Experts of a small language model: 240M tokens.
Below are experts of layer 5 (counted from 0) of a mixture-of-experts language model. Rows are named router (the router's row for the expert), up (a neuron's input weights, with its number), down (a neuron's output weights, with its number) and show model dimensions 64-127. Each number is 128 + 24 x the weight over its row's rms, rounded and kept within 0 to 255. Numbers have three digits each.
After each expert's rows: "raises" lists some tokens whose logits its average output raises strongly, later layers aside. This comes from a sample of Wikipedia text that the model never trained on.

# expert 16
router:102125121171160127104121139116136142161154115108087116182115139114173111148122130093153103106121124124142125113149166107170099160128174114152108150120112143143128104158123150104131118102105088
up0:120084113161140126115132138163152109105168124087141134099151163132097158131113118156117114123161092179119137118150109143087174092133129113130133131100126157143161112195136161149161108149104129
down0:129120101123145131162169124169136137165086134087132133138098096081142119135193166133104111141155141101128116124139096107092151106121181109158149097141121118074112131130093137104066116110137117
up1:142139111099118135135127152134109156154082117128138122113176117109168152137143135051167131102131165115127102115136104139148088115086095125147102133122146100126099125152130101176131114103126130
down1:118117147063148164138131091089167151158143130095131152132104152144115194122086129125139107120112132102152122177152146108141134123111160084110140154139134117115143161122139136097118153153120121
raises: " |", ".", "-", ",", " or", " and"

# expert 28
router:124139143152128133110110131098089161129179092102104089090103088146111098135124096139112146158093127115128141162157125095136125126165138118164085109128139105123153082123115130159105160102162135
up0:145149129101140098109099117124111107158136152141131085129140117072114130129144126148131160158121110107151136154123123093118132138160106107120088126128101157126086170150089113177125151166125123
down0:142177148115146106156139126132174121147132135131126123080125161088141167109126156123157157103107147157132140177094113135142102120135110124195143154102115155132106107104169133138120105155131147
up1:083144139111125087158124116117126096178104133092105120128147095159131117138164138094108127139141127136109136112155100089138126132147151177160171107105143137120150075131117127173130150120164154
down1:082128107144152148150137108152151200119119098154087125147090133167117177143111128066116136156165132133150099108163116152182140109132139113120131134119104092132099119112129102117095121146162111
raises: ",", "-", ".", "'s", "k"

# expert 17
router:116092143144109093127120144100172179125126143071100103136093127102136132104137163147161155129117153073085109152138121123154118133092145126099109146110141099155112165156130110128091145133107133
up0:117132157111126100138088110137133113140142131110195119137174135148141103133128131184161117104120166114108130144178115084144084101146161102111158153091129090099101162157105107143150159098102113
down0:183107144156163175163123158119132135108138130140108182095101126147132142135166092113143102091136117107124121147108127131126110120080113134166111111122130139106130129132129108127140118072135160
up1:140071137109123149098122137093107164140121114151133116098112108094186143121163137127104137120173102094123128135110139166142116173165142144094144125138145119163113112127118132081152141136163181
down1:112145119130145127100119126109106116135110103098138104092153114157187139101129092122124117073147121123182172131150126120150130148139191142120168137110129142137138164168140133099110120130114120
raises: ".", "-", ",", "v", "m", " and"

# expert 4
router:096129144153126122133124143163100149127125160156105142135146121131149114127158140136104134169109148100193172103110100101160116125153136086119082147096167157120157092138137154142145126093157133
up0:131081152156157133132110092099203129133143180139100143084204086118131148129143091146125094171125108187145112064123107117119122084129135117178115119106174126163147131107122083126121113107143142
down0:102141144112123125155122128113110127167110138114126124107138122165119102111114108096105140121102113169099173132132131150105167134139119148134156187102088171115115138076138140161128151145075104
up1:130158125073086085139094119102158135115155118133128112141135070119119112150139092183134078137156136130124182152147147107138158135144123130117131118139107145148146147124127130107132123135125116
down1:134156155098127121130151126133134151133153114120147136092105104117131108088152140124143137112116122101163117095134141125108128157098084130124086146153108159177129132105134154103155131125134122
raises: ",", "\n", ":", " and", "s", " ("

# expert 25
router:097106144109130188090156107146104080130137122123127166135151105131174158103116103135144133130118125174104140109146171123128135125145170174169080109156126128120152140079128167136159181121132105
up0:131068138143122139137111138100133117109123144098151127163111153126104077119137136094130115118089160139132131154078145133149119113102128089138137093110125134141103140143128156130110167124130140
down0:166147169130132176146087076163151124150141085133140109148150126161137129165101144147142158171084172118170118136114159134111159129151122121124061142124097127171115110131123109138164098120161099
up1:156092134129111130097125127106125132125152151131167096130168107130149138123133153119136111130110157126098125203153140138147097130085165106102129142110135127120153098103127144104123120097128095
down1:129130118171070090089125090127121145122134151120105173135150154126139132165155102091132102123105115112122116114138146134105120137190147111120175138123171118116100176160152153142109183148089099
raises: ",", " in", " the", ".", " ", " and"

# expert 36
router:130085155130164124138115119120083125155109097111111126105124114123128118098142109121122160116126105136125142129155110165154129175114142151116116115101122109152124163137125137092154159133106152
up0:133093152123124127118141121131121144137090116135138104133135130132157138129098118176133135076117161122111111099166144114085112165145183096172166139151066113137134160106134109164159116103099183
down0:160149134135143139106144154117144124143137126070153144071140178105165128136099104140163106118092151174113162115098140089096139157119118151156121110105115109158134153189120114124131107120095110
up1:113140127130103124156084123160151101099145112132147119099150136087107146145134103170171178107149123106079153132146122134131125132140127127078122157110128110116170118114118140131139144091086117
down1:129115156147113122117102115112110127143110114122110119093094129146128195133116121120085149114116153102128132149158170105124113132144112159144126134080140148083126146135144101113153127137118102
raises: " of", "-", " and", " in", ".", ","

# expert 10
router:116115121167154091143158141153133144128151099107108159159123154139144129121145121153121153107101145144103114110163094181112113126129166154157117130082150126106089169165124154115129145096119132
up0:110127120155172103190144159131163160138145132131123154116128147108149155151114115149127115103122140148153138135092110132156126152091075145073135140090109139097126149146122116169121129117116156
down0:124129133176153117102129132120123157164143133140124140129096109125138123135099150125127133116131109140110102144144097159104145137117129086143059134108143152139136138081125121136109127117165137
up1:147122125058128143135139132068134111091140141088121121178141112077137135167136111119132144082082144163115128119136153125147135111114167125142121105126122119132119155132106098135131141119100111
down1:131141139145112111090138153102106110133111078141106116121135118114102119135108131116113120138169153145108118057108150100108133150101123107121131129115092117081103123128133111089102174131157118
raises: ",", ":", ".", " and", " to", " "

# expert 35
router:089134140150123174126137089132086100153125092168117103137134119142102133118124101121102154139174117099106119133154144175113157142171148160086139117165124117161126128141092172105135182130147128
up0:113135123135114154118095085163122168125107152113123130112160089066102153157095107108114147157130193098154084135176158133112133153120147138148108095126125129099137109145117130112105137141178161
down0:163126089137124083159127145081168157105131113110110116124131131142116092164164115127120121178111095150117169109148075106137153094121103152118120110099117114138110106169124053203120143104111128
up1:127128095074128124170154131127100135133101164148167115121148111130136138146121133095129165140119155128167096149122133174150167139163134095161127145168153130135131129116119150110171104112141140
down1:104135144148158157120161189112133125137108136090165129154155102146127111150134111128113115105156110169134161107107138132125120166120118147112089163130136117152161127124123129110106136147093103
raises: "-", " of", "."

# expert 6
router:156112133113146151159096124126159092079156133154104134149133103142150113141117159105126110130158141160101105149111119124110103153151143142113138162132115142154112141122122103133109119128185092
up0:095115141106119183114101150093139102143178134121103157108135160135167136163157133123143126152137135159197132103117106109104103140117101100120144107094100124106102126134195159162117099117183112
down0:122151181139108115119108152132077140129141138125125108149109098137136092085076145139112091133110127160088136128130150160094111143083116126094081107167109178145123117138127148146130141151129106
up1:168150121135084133119126106112193122122106135167138102154137125158124108152123103128100155097126156124148153133118121086141093109099125081124092094156124099105134145160173095110140098126149131
down1:106132144102121152124122096136177130164102161094132145111132119121126129074163151134145111096085100155111166100105140107128168162133117122117107098134147126154124108162114149092167135124170130
raises: "-", " and", " of", " |", " ", "o"

# expert 27
router:153105125143127157117121156134121151169121140092119160143080089124195120137110118147122170111091129148110121157148136123131140145136129153142165104121167129147148116090144105103083125153149107
up0:145129121110128108135102140126162190147159177144142146151143163082151153127095106152129135086123140116109125166177112157113133175122138102137122104148197114122158150129132151139122138156167134
down0:119105113122139140121134106148087125119136114131188089137148095157128127167022157146134130122120155095115114097083135100149145123137118153133160127128116120146183135151156111127115111130165182
up1:107123119095117113105138122184130105097124108094101117083172144139080152088139095088114138153147141182147112104116113123111109079160155078102130142134075152092148141135098134164102131123157122
down1:159134143146130135177130131139147095142145103142084090138120125099123133123133064119112149151172160137141139149119116146120123135127077089081068151128138119098123134129108132171126157129106134
raises: " ", " The", " In", "-"

# expert 14
router:103171169123092145107131154130100090178147102111072090100112108140148129139140089096066168118100145107097128107138141149122111108135131112124118168090133124122080105153095170144155119102083189
up0:139111092106156137098144123135140098147163148144108152168108172119148100109143134110129101102126108127172061117137143107156143131152173173092131127116105075125119166094107150139123183108127116
down0:099113077120127134133104126137146104119131197181146110128119132115097179153106106116113177130150111109172138098127107152132133150188105159145138108136172162148128106102096141100141124113124122
up1:114152118085163090127153136120161159127173142141126139161146082103105143130169096127168116148112161131102167144134127192169143138098114124109149124135140121122122129165129098133170112122173198
down1:145118155184159137140143120107114140129150134121102097143119133173119110173127133127143120109139068108129109153180168097094134114168112108145134126138088170168097137117121136091137125114089119
raises: " and", " ", ",", " (", " to", " in"

# expert 22
router:081077123135103122122152130197131154078138157104182163140132115169111125115146113162155098120105109127130101189093144157110122153121163127117120172158174100121119141136133157146147123142150120
up0:154129120147120107129150099160122110104122106190147132103105086146139098113141100157102107168078126152154146160120104107178136113144057147158154152107148146159108135146157122149106147187114144
down0:089155128094152131165151092147140121161129166108155159104101143113082127087078182132149169100128164118082118109121113165118163069143122142125071138137116136111127137113079094095119108119145110
up1:153134156109127150136155141101170126135148148142122101160137111088098140117145206115135135088142127124137139076161121145119115160144106114091106149171096159112112151135119146049118100149138118
down1:146111114164169098104106127109151090123116086179106090145095126111101170119171137119126127133100173160138108131137160128140142123125108128129118129159127168196152118117145123128117134065120149
raises: "-", " and", " the", " in", "i"

# expert 13
router:135139135141139125138174090200152127141112102113085169106121143132171150163145117113142119163136147144138119133153155097117129121120167131075128122145139108090099140122141123141158125098167081
up0:128101155155102103122118132111145114162140134108130100135139138163108134142174130109148144161117119107165094171149077143133130099150180081112108094120118126093098095123120120131136111125103113
down0:116184141126139131118088136136106138115136134093146208138132124119142175160124077103126112168098133096116154140084092129129108107133113135104084098088102082111116112142121137131125084110174118
up1:151124116115151146160157104131144132127112074164096105138118152143133131149157106132122114149124130141166126137145131093115136139130124116106156117099149086154087157105153101131169107099109124
down1:157104157101080121124113135084127127157145141101156166143174162098110133117109084119115115112106123069106132144138126133153114136125127146150125178122072163130158143084155126103091115117098089
raises: "ig", " (", "-", ",", " from", "or"

# expert 38
router:104136150143180121111111098127085118136115100138133106111164125160134090183110127094088195151115135112133156169148134117151162130141123143155129134110088138149072143105131094116126130112124093
up0:095088116154091138144164129121140162142117144131092145159136158101163058129153185154116157113130087134135151164106116100131166105138126100141159127073183139156108156110145137120156102140142100
down0:153119137095143119130109133129102171109118108126119145143164105085143149091105148085181138124138111125100189127133170139108130172099069136114092132133116148105156117132110118117144107128125094
up1:136120099135095083082118123124110145156129132129125077141119133173143106176131093135079140151088125160162124141124123099128069091123148085121139135108115125151128075100095095159120127076115159
down1:149132133134183094143131099114145108127148145124148107152093110112111122129121135154121085092120142129133088129139138144085125098052167142123144079107104149116132123136107073112112115137140136
raises: " ", "-", ".", " and", " the", ","

# expert 3
router:072111109096132155107094087144112090119125135109099145113148124125124130186094147113127076135158130141092066112114135120125137130143126140110140145169118143152157133091114146160140130118100096
up0:097127127086167094111168172151105144121105079118130140128105142178150122133138158150114143143087102107143143125139100101137137108160093141105085188107137121123164129117121117134180133130173132
down0:156119118117110111127090118147124102154124135160103107103169112112154108131085130127107143114125071094156115093141155162074132155093123201149102155143138113147185158170160079137129116118129116
up1:139115150116122163139104146116124126138139146093120145183115143136140120098094110138136177153144156127136112127184118171160131118116142103144169129078137135117141130108141146169101159101111142
down1:131096126138116142122108186150171119130160145154118145122147124158115133135175163131169128133143146111133098111134139143119171102110138134104119138082132134121100138098108119138127141146145151
raises: " ", ":", " in", "-"

# expert 2
router:126180155126142096147156148160123153139153168142150123104098098088109131144125126130115142115112111109179140070121108110173105136051119125117125142126130153097123129130137104112122130137083132
up0:102093085113154099138104097101130095146157103109142096119115091136135137148138115107108122133120143104160160146115146088165143127183117117106138138128107121094144156128152115167105109151089137
down0:167128153121103135099146153135135113165124135134115124135180151137104175163149174124135135131108132141141165157153082146155154118169124166159161132172105132123095131126141114105099133153172114
up1:086175154126168107102114151119116136124120148084161132118139127126133155115115129160089146095160131123158157149158109161137128134143131136089081134142107125100156163132137101145105116140100131
down1:123120133173134101141159126133153142120141077116161091114131084113150147142132092108147139115119160136080120119142141129131135132109097118054131152137107117141114127139157137179134131135146099
raises: ".", "'s", "i"

# expert 24
router:143131117106163121101066078122088139139125102155125139143140158121117108168130143162160146123135144132097130120124157122126142093111145168121170104157068117171095165162157146115104089158139126
up0:082143139145127157130124121139086142120125136107103173165155129099115146118131148110147130104144107130155121116142142157123128148115124117061095115141130120145148159136111120144172088121098109
down0:132146124167133129175094097161156094086145107140115135121132104125098093155105137138092197136119134122149153133185147158106172137151131131131133112120172117108098147140111181117113123142139143
up1:156118131135139108127098112121175100122163158145128160120135125110128141117125133170157144107106158133141108113183129102134128117078122129084166139118122115118137147123118088129165142107130084
down1:095108123118096144134178112115125131093145117118098088140146099164138099101129135081193145158109123145131109124131133184158127117162138160145108135110154107139111157152082151094133144127148167
raises: " ", ",", " and", " a", "\n"

# expert 23
router:137123134136153139162122121148155155142129163132116133102137144145120153141133098089124119123104119108104137125112170094106127136155103106193120093088113130124123127122137164098101122139134123
up0:090112181109153080128133131098125135125125128109157138108122196175125139123131133138114100151098083158141098119064123111137105129137154109129143158128149127078098076128104116134164132137074126
down0:127175080122095134130097126156139098111093138110155149155100134124058168120124119143117119132142121125089131129140134166127151164117156139145116100149120164119120151142122174140149115107103103
up1:133146134125134112181103155097138147156114119096151061105149158142137156149125142145128150164118114081184094137119104112147125130144102147147107094161111130148132107128116150178139160089119117
down1:112123121084114179108105132128120132122157152144141181105149102127142158118134127103142142104128087142117116135113121121168118118049107105183095123129151110133149098105176079132135133137103140
raises: "-", ",", " and", "ig", "y", "'s"

# expert 33
router:131107149115136128105107136104115122134132117131152121144145169101124126144084095083146173170145145128123118136174174111123138137104072094148151136136080111101155151125136093132120149138129074
up0:118128131110146127123149113079118117115163146118151134150153122108114149158115148158093145099134168119144116156108112152118106143149158171152160172120145106138158077149156164110155170136131133
down0:150098102104148107182122116183154133150129111122135131121135140122103115167112131137116109165137131141118158109114142106126124131160101132180130141101110166130110146092136155147152117151091140
up1:104148102101132141155128109112074121138145093121114137148109106092120132105102124113135142124135121125156111144119168119120099154139120083102178122172108119155152119089133134148130146141159163
down1:090112128143124072115141104140118135133119103119107114106141124110136104139102124151120142128123172100097125182160092097139185132119124122153121121160156116124127146149085086118146141144146092
raises: " ", ",", " the"

# expert 5
router:147131154112132137147155120120113136096133122134121144116156125138130140138105124156115147092138127128129130146091179154159159125054116123097110131151122142118135073099148075154139135158105134
up0:145144119102121158169155125130121140108160162123100141119088178155126110147123090124164142138074123163130150136115100116158152161156114131104134089129100123151160131146112119093141095147139125
down0:117082139135131115155091117139113110160170135107183103094152124119097093097105126144140152147105106127152088126169113128121097091108122166105086077158136113170111105145154136137157142171130134
up1:138107095115107112145090132153165098168131164104175155107148083189117101163133115113144123140121130129153087101095163136094120145130107121150119109145134170085179096087091085124163147112152104
down1:102178196129141156157134149147111184137113128147090152116081135095120100124162142138139121104164154136146143126128117114134124125116146108098131127142154057107123105155121130150123148130127117
raises: " the", " ", " a", " an", ",", " its"

# expert 26
router:125084133122135123122181125120100126136091138159137126153145134142116117106117177132100136150168154139112093140117125158102147148128169145124129091144160109149130140152124119100155134166147121
up0:120141138138111098089130151146110148138150151112123106112135113119155107121129117138151124155086131140131173128166118132116112150131132154145119086102127118135123151139098130154130155123127108
down0:168149145148153160165117132139120162106156092116139131105092131121138135142154085138115154162114144124173159083176128107108119104116123111148097138104108082149123144118105156186099125089126102
up1:113156141129140186104140109104134130086120098115076101151126109088155092144156199131146115069118141165119140180144166123107127112136106118125161095120069110170115128109134143132153120109151102
down1:090163128087134121127170107105108134135142137123083095145153131148086157115094132119105155122103075136147117120137170154123108133126145154092153104126154126150115104135129132096127149158125124
raises: " of", " ", ",", " to", ".", " in"

# expert 15
router:136128101149074118135111129098137146120122128158139131110090134146116110092130124133125129179145125153126169079111121111156130147106061144126149148133130116117145089121130090121098108143142146
up0:141135164116131137129095095072145127130117124108104112153177097085118128120118148123114115133120079161121124070136120123079101089127144112148123077111116121149120094156132131128160133109128143
down0:133097095161137112142127115131133093129156112147156150111159187157134118129134096151133125118093143095113102127192110123080175138135147127153122097102123137119123132139093084102125131126136118
up1:113169158130143122167139135120137114151119159093120072137115106144127130123139122107130161130156136140121131100123122145064143117145120107097128173150170141173081134161112128160153149124139144
down1:143098116142169124120151164105144176114102121135136102159159123101132119172162103112116090117117169149093125152132145088135115125136159148116129125142107142147162107177139150148153156151128135
raises: ".", " ", ",", "s", " (", " and"

# expert 1
router:131122135139120163153081109104106141082121119124131144117066104101117142127171161135094076129075126112099139120104142096131127105122129152136123155113142127109101116107148116153077102137076118
up0:120106160118125114113090127090140166118115102095165141114189178186096123112129149134106129177128106135153134068064132156180095175105195146170171091123129114109152144120149089144161137088142157
down0:124106123112141100160107109078124136104102152115143147112137141147135137150135146150139136161150101094120103115103108140150132179150150139153136132135089113138141164173110141158100109115101169
up1:116092140087140110118142121127140136102113124094139125145118124132111133138115095124178099125106127136106111120084129120101146132104118152138132102163140162147121154132094131131108128105123126
down1:103129126139119158116136116110095085148115126106160141149147137113113119152116118099159097127149145140141166144106143120139149095100112127157098143124086087122091128111128139097099114128127137
raises: ",", ".", " and", " in", "al", "s"

# expert 37
router:078130088102115121109107132128103125097139157101150156130110119117113160148110146089127075134105116183102126165087114104147151121158156161087104122187115108161157119118128155106132112148113156
up0:071126143120154137137122116141143111127113146088129171138105078162148157119119119171126112129175094115105125100103117122130112163108099113137125153138139123115149156107104112148128151141105154
down0:128127132146177141122161163134092091091117101144116115108136162138099084169109167118159109131147151104137122083153126120147134129164141138103139115129148120131124090132114128129103139107120091
up1:124121142115106109107116117094156173085123134131152116080105136090130118132133176104118132159129124121124130125097130143106156137146150102116086093146167120133104108125140127118125155108108103
down1:139142120128102172132118103098145132115191113110118110088171132160174147103163114145115158148115140158127118125113143106132155141124120115118098115149184116125136114154152107086104088122134151
raises: " the", ",", " a", " ", "-", " of"

# expert 31
router:099152101132097141127072093078118117158127144147143134089101156071117116145123106118164112146119110151110133114124127110117143090126100137147125140156099102141133142086117152125094145133152088
up0:121142121124135155151112102138114109156159159159157147081117134148113148104111140102146116117098159087165139135132151131130156184134124141110128121143133168143138130143139121166149144143119127
down0:096116128135071109141128126121159130195121121173130153141109130117148147071101107152115156137120137144103148104163107170148098093133163091163151190115134159153095148105124137110113093142113148
up1:093097100113103114142131133141135144124128156125155153117135143117138103152098105135145104116144146080142169115161122144190159123120099103108129190127145131111145133088126127121096167094130134
down1:161151133160093109096101118128143164119111165166116122137135100109121117094160151121145146163138157127142124127086088140122130123112136115122135145145149127112106138137137162105109146099126159
raises: ",", "\n", ".", "ly", " of", "'s"

# expert 18
router:139132129117098123115096130116086149114126113136084150149112109166098151115119114153151162120121126179126164170159118114113139138099188116114135120133110083140109174144109123127104128157087105
up0:142102164165118135144142180124102080114101132153106087176162106123140148155118159140160136137156141104129115111132140147146105110147095111148136097116154154151115123133177097112144141192116145
down0:154094126113133152119123131113149103148169140155131085103132150112141143159126128174150107103082103151145136152141158141118112139107144146154116144173124118151157114197153152139144168091112124
up1:145133109126143108143161124183126096140154141105073142106176149127101126122123113127150145150171148120099087125115121133094094113104114160104128132131104093148107106132118146122142117175152139
down1:131138161127135112144130150137105153146120112127128118115126125120116114122152118160107129143091111143109159150145118114141142116157131175131159125119083090135102119170157100131090127109166153
raises: " and", ",", ".", " of", " ", ".\n\n"

# expert 39
router:157134109127161134135122157129130119097154117105110123159140120129112138121135160163143100137110124148118146124100107129131142104125142099159080121173150155112117118156123114152134078146121110
up0:134141114125122065148139098110135105088127066169105128116121161128069150164146112130141111164104128171150111129137127127082111096159155122105151153144129149106109128173116129163175139142125113
down0:157196132167102121165142105124144125115161138124135149116118079097127106126151156098097109107164088136154124103124130140085087120127121108155130173102094142087136076117093107120109100144146123
up1:122134148129104125099160159102126156134124130114185134125140134172157125134132101128128131165087092155102148134084180071135129107123130115143101123111144134126113092107092153151137146087168154
down1:129117170136110131138129105108103125126117116112113136135131143114132137109137108151126096130122119103101119159111146156175105155145131145175167113157105099103145088113124131140115154155146131
raises: "-", "i", ".", " ", ",", " of"

# expert 32
router:154104146175117104152109114139149094141116142131128116130129102138138121133119129107144121130156139063146089156184150147151113101070097155075120119120156149153103092175139093122099107171093129
up0:121122129132072131109112101162100079144135118172176133127148135133075099107095129135154127150137145100132146115137130117077135140131167080159154076105133143104198151088098094103173165126135145
down0:146116127181149144126084122127103117101123131114105145126146122116153085143143118143080155106167152136116094135122116168163088144153128125140130138122122094113168127135155091090172125111144145
up1:164090142102091139137121102110114133119131152170113147142145167125098129116155106058141116152165128122148136167094118116087119134105134128153159086163166125137137115181136120164134135137149139
down1:136107113137097142128124120103097083144116145129116121148110107142086120140108126121098102104129130113107128155135125118158157075115133157124139112120125121132117120112117168132073158114075086
raises: "-", ",", " and", " ", " in", " ("

# expert 12
router:103164139084113151141152141117133093141160160128100150136081119139117108138107144128117136115128087123139107081096126120120128116106092170144091140145147134104099152116140097131120105164110147
up0:134124173131141130126157150107144113156132131128121115091147140142117128152192121165151134086135086114128121101132097143160142125167114190147132139097109134156164156140081156151134195154158137
down0:077096106173120117150089120149120130143140143171149126118140134151075127110039142143109110135149154108150133169099129127100096136165103145118130116153128142116115143141150143125082133113141087
up1:115147161142116134065107174116119114098100160086145135164169134154110141117123145104150153118082152119165168113126133144110123142131145156171141115107136127102150120149153104128098132142148129
down1:135133104141121171130138155137103116114123141139145082124105115151146097152118079097167120149111136139122120111185122124145131088100145119120101116126133141143081144128135105154134139090138114
raises: ",", " and", " ", " in", "-", " for"

# expert 34
router:130142174170123074116117087101156134128110139121137143147118148116149157138135128108140142153112156120113137154130093085143155089167095152132157109110054145095176091139136136147113137117183093
up0:115134153157114120181115124097140144160099133102124130161167148135149125171105155117134147139139128059182162177113141101081139104150125118149126143111190143164089121132147102127183127124106137
down0:151108115090120152123137175155092111123132067162109121162150108114127181133109099172099143131123142120143115096121144114165112152151131139116080165143130113112148138125130114137128154176131118
up1:114135151086123133113120159116134135128111124146120093143161133138142121124121141109118132159141108134121121106081135106105106122152150166121146150102123129108146169131124124137127096121151129
down1:155152096116085119120099137103129128083124139093127078108124122091100103142076148094155132122121132091163115122119126156114112099090168146136125133124109111153146132139148113153115127162088087
raises: ",", "f", "-", " in", ".", " of"

# expert 21
router:138114096130138138121174122174128124129150150145165104115106133159126128142113159170160069115131126124127093075122160139155112117136130119121135149127169201110111125126170162141119120169113086
up0:140131115121146141101145138134112135142139104134125135140124160097121164132161140149144054180161139150085136127104071121104145129138122127152120162098115163091088134120152128154113124162124153
down0:139127145134111137137137173130127116147123162120166106129137149145115142114151142108090111148110121127134094077102143110125094140116136161120147134107083149108126091161140155123112160148130155
up1:127130101125106108135138126160120124088153140108123132111127118124085168153173139135117138075102140084128188189087139126104152174155158150114147158108135123118123180128123112103111127152145124
down1:156109174181144115138140165111137187128170130070118141118130117107144143149105113110106152135098076120164133149148124151144151126126155155150117103092104132141102187134160138143139123152157141
raises: ",", "al", "s", " and", " ("

# expert 30
router:117115074132084103105150164135124134106095116140102114101160134169121140111118138126123133121156121079152166115143158135130125147107106098137135102107115191103158100128132121068106148124115181
up0:131150115149146113111056171115106125075147070097116155173118093131099120122201137140126145104148135097140130146155084121138147120117080127108127132115160143111148131113109096110135086125113124
down0:133131168113116086087103127154150127101162112127143165108137106102138147114146175088151104160127155180126128147135161067117121102108099147116144117187104114179122120158077125141090134133101130
up1:125123083121122126126101155100174137143107162123158106142159156113131120165101118092067129155177152119125108154090130136098174115131147098148145127142144139158147119102129079150131096142132086
down1:160131108139182077107120114104116128123106132146111132117109134114128135160110100139118168092141170075125105117144100118139135079189115168143137157164165128125126147154127094121121160133130101
raises: ",", " up", " ", " H"

# expert 9
router:140148085122121123154128122110144136135087148148139115121166154126132098121131129137133071139126163136084123135107136159106108116138153149174154117183165124091159134136113086146084167117152173
up0:109141160151131159157180127130171134154092098088072176134153162137130104088127154123089142090104162137138119133106093103081111139104140110136129116181136138148144118110116111162113106112153138
down0:086132135130096125099141135120141136100086119100149122137128137148161166129126140105154115149124157115181108146118148146109116086126082132123134140124111135154136106129105082097115128120132128
up1:116086074135124120145109146076156124087111136135166142140145148118108088140176130138136114131139112096120100175113125128127143134145125130118119090108133111113118154102142131133121111127135100
down1:100119150123164112137130146064068173127096151158137104148129125110110182148144126085129096112118132116121127152106135112138118171133110155163131153150116139174116161124110134140109159124089119
raises: ",", " |", ":", " ", " the", "-"

# expert 7
router:125100127121163075089156163174097131095101171149149114166146127165120133106140131119139144114125181114123140106147085174147077109168147119093113069137159161134101156116148124112133126106118128
up0:127101164111092144142148139116145111137111098140086077096131141132122112159126126070095115137160120067141120142102119125157163127090131106097149154163149148136120080149106107147119102155137143
down0:084108176122171132140118109153106139139137108110141114150096162124137099129101141163116166141165086125154124112158119108158121138141151108103148132109145112134142146128185138131184129146140148
up1:156142178122108111136153105143112096124103101151111119100163127106089157079112144135119148121103128133126100161164105163139069119125114085143152170156163118132081092183139117164128140125132114
down1:132132125141124135106120124134156135147119176121144095171130142142165163129121150107100130128091156087143152106109151116074108134145159080134147114117132093168103166141129088121096077172129065
raises: ",", " of", " and", " in", " (", " to"